From a checkpoint of a small mixture-of-experts model trained on Wikipedia: 32.5M parameters, 8 picks a token.
Below are experts of layer 2 (counted from 0) of a mixture-of-experts language model. Rows are named router (the router's row for the expert), gate (a neuron's input weights, with its number), up (a neuron's input weights, with its number) and show model dimensions 0-159. Each number is 500 + 50 x the weight over its row's rms, rounded and kept within 0 to 999. Numbers have three digits each.
Before each expert's rows: a language model's description of what the expert responds to. This comes from a sample of Wikipedia text that the model never trained on.

# expert 17
What it handles: Delimiters after values
router:494448443529449457524361475429500497489475479549561471464425433512500494512482442370519493485500538449430492523587519503433507502509514493464583483582455532485490516393499496529510424559447466447616482500547500483515592478532454537422379509502418518463449549449485498525540477537572555428533493566541503471457527366443443506440540456496583596562481490511497449502519476588526519513518516509431445399423529464520508539467502527495381496586593512514564441503592539441548438489548546
gate0:528459454516529440588495569544500550446532568493577417537472524409448475470477512498438471493528517479531544390562501508496453444563504544567546595581415577441530530473475554469508406570529539567472469408578565455595566510407507548469487467535436521450422473517542474482474555532514416519491530450504446464501513590462497390532560462461524481571484433571529509405558447547479586524465422569596445537468545516399469501458524512588476564563529513513420497518501456495488469489544539
up0:597445456502510435586484510539481530483473495485547506502509491503446542456446572534455481452517420502435500422502564446494478535535488457581519589449481573448416511445459551495513451592478571594462485479603540452595449452582519510422492490534468523473525491491480585555412517432598461517569584468403566447558465546474487444557590466514491456554489410519502509407482507537504471539468564545565531564479446476388412589418572451517500544503535549469515461579472537513472538424538496

# expert 26
What it handles: Table cell separators
router:500411438519472498515393484441513497483516473547550494465459440521517513508463451368577515511497548467453548524569537493441533512496523504472600470550462546473505483465477520521502470591417457444612513446557507501467554459512470585460402532522361512434464505423476497507540478504539534442530486585582481462453532387511398519465497460480570601513480493494497462469555487578535509541520494516501435450409498443506530536445504573482377448582536460539612410505600524448562421492537540
gate0:440420421483513506452517571495503451457474518547407459474556474519531546545480545571466493552563526445456442568464501542497508571521602419519544437397454536486355577385535470591480522406555581510519461502511508505491556458464503519518430520464453398555563469508484523516522554526598533493504448496477497500535495579522473515514474379429454560488454525504451500492612523488467556557530570488411507548451432419518450508462502517511534383527539532511429445603513456458584448515496467
up0:508534499469591535480541476569485512510476482454601539617467503448482493446551490446566535497468529511504631470479478491481487475449456538519395508596461428544536434573486492425487498546432498427506552523462499419555450514482523512512443471613536539442491497571542433535547454498438431462471468552456583568476546507510536467501557519596521443532550511497533546488396462380523474567507417448501584416507609606522517507478533492405445580496472498547543591480419565555522525457465482

# expert 12
What it handles: Table cell separators
router:466460452533493489509366526465492510479432471525584440473491493506508488512498471403593502497536557474405474475557519489431516509486521499506636457525486521483549505507487434522498437555445464430640494484509505482500565459513500496479396511518381517472499494389536496511532480541572468462512482562602519475434505406488439539457506446524565618545503544512484425492523466576571487521496444502426468446410505485504522529461506504462395445608586442527596491518621519396532467537529566
gate0:473406468481510609424475488495506511467449483480471502468328491499501533436467442508467595494495547546510534540494562505529392535536532425539514489525528450489470407448517482530460587463431470510578490590450405492417515460461443433493545541535547397571517379537357480555553500476464460475498560514526469604472477466498529529446539473494627486489511573448518520481488544575459449531534473492493437423436508514395472478474511558462498456501584512491426484478432573511482549438538496
up0:482483537457539466501514496542489470442456459449512436530594631398486505500465490404503526567490460511512539477545459411521493449500537551485418523452544514474571532443547456416536553525580518561504584452531530537499519431491544456592471502493491575527501583451563545485504458586511415420452570541459557435501599530498477550533440495519405492577515485533430476445479418472428515457398494504546572549600495492529537599497436440535485429445517559449498486504621473495481478465521625

# expert 19
What it handles: Table cell openers
router:372476490585499545508448493490524522475480420493566444413597509273431571428479491477502476470502460489536535494450543428475477507539536558499576405497529471499483571526513444512593542577462445529483420485601480498513485501483478502516466548542490464514488559486443563446526465498473434620603404536521505545495503473498499480411521523500516492485470502479506529592518448529496552499485516507591465454455440399601482417465508452515433536563498481517459422380520471509496523513449534
gate1:582447456466441494547540464493524503480427584486512541529516587423529415573512445449523561516598467526527526523457460544468509561444490490469497459496551519501518563438477425592540524461436427433397455499531470575512516510491609524476521404588519470440528504517527423556536517460543487411521495476468490475379517429414463577486513551419518480628474501425530519501525479453421488435481560554478483576516410486487552429548487523461425516572480426605494448417563549506550454525555498
up1:418517535549573483580510593531430594490501538523569464453497616489550565491426551531478447530504503538499435479503524516528492443506516571562469606491492434434473455597448472527569506521491585460502473601390543546635560532473521406421565484475498499516434551532576419520567531407476542454569524504465492491453487551488593491446563473475475520496395503522560458578523572484470436522543452521469532473559506481454556518502430542400545508482493527509529536501505553553463511625482470

# expert 15
What it handles: Capitalized heading words
router:551566478526416476540493531461482629435485506506521464509487460510486479407410392419524581501504514476472471574502462448520475505527451512516622438506488479490420519425599541559544437587420513456491464525453523471558442444496454471567490548474415451451528581447466483377570509560491523539558467566618489468527522547478554455423443515564438497541457534489501385548560538532508488517475504461526452485545453456531389503525504514480542545459579538511480564494528460367584508499474552
gate0:489493502504448457565509489465411485498490429542545477498400485390549448518535519513607415458541536481498488455502528520495482517461571549479524554494457470560436505443482584469452458470542568496487519616545428486529478494559433462477580625476522483486427520526537401489574473437559476524475506372505555487508451582528434435511518514561494565509413489534358491564537438525559537446568519527497408440421527510452395538534539470470524466510514468530504464542513576580425400500579493
up0:517541492465522535442530523459596542473487528417417534411525425557550489500431492517442598479501499465434516504447465504523467479448410491530530498448473501492475548550517443527558552469553496515595474385418532534436541508478503573600453456466541509590604484463508596525441545566517550477506500523463462486500563397560475463471453461457506451465578593506660466466479646538540429536410480400505539529497486574543543442505464502567480499516523491537523518481512431441597483509464504

# expert 11
What it handles: Name-initial word pieces
router:502442516531517565466443502485521542463455546514512465460478534329444447389557418478440455408593497493520461559559517368530518524483420502526483402511556454525569530434538480459547459469530442482507468500506524470481481441467519549531497538651494478550471532440485587468556492521571465564480435505488534512502511499419483413480559605441499534563416484541488470471579433486507489499486607462593489563368449499500515553535513475527529535505477472510601485457560438445569493524477468
gate0:414501498477453447532420477381578495511670515453548425535535503558446641491489469496451470488527524537455425520533464530505470389521494546590530516441529459542454487460512552495547531557515490403530597481442480461589542526397519494584514448452493495483443563551525497459537503554485462479495471566456418543437525444546410456501486485497425511456530463460489501494508462562438452568546578508562425560456490467415527542521498476473508532510465608474528470485430455451473576405434451
up0:429476459483516478518549540432477527515575496497500413511412506600452479475465543487504467610462533546479398425492474538483526422486560414592510482481542388480521561501528498464517448514497451466557513474432429495614520531467547617529517472494404503536455518533538444559486525496548465553545545536528558601463445590532399515431533526503408454484431412503528437492541464546454421586554493519534495549487496541472564507522527523486607564566598606504495447472444469482515568434513543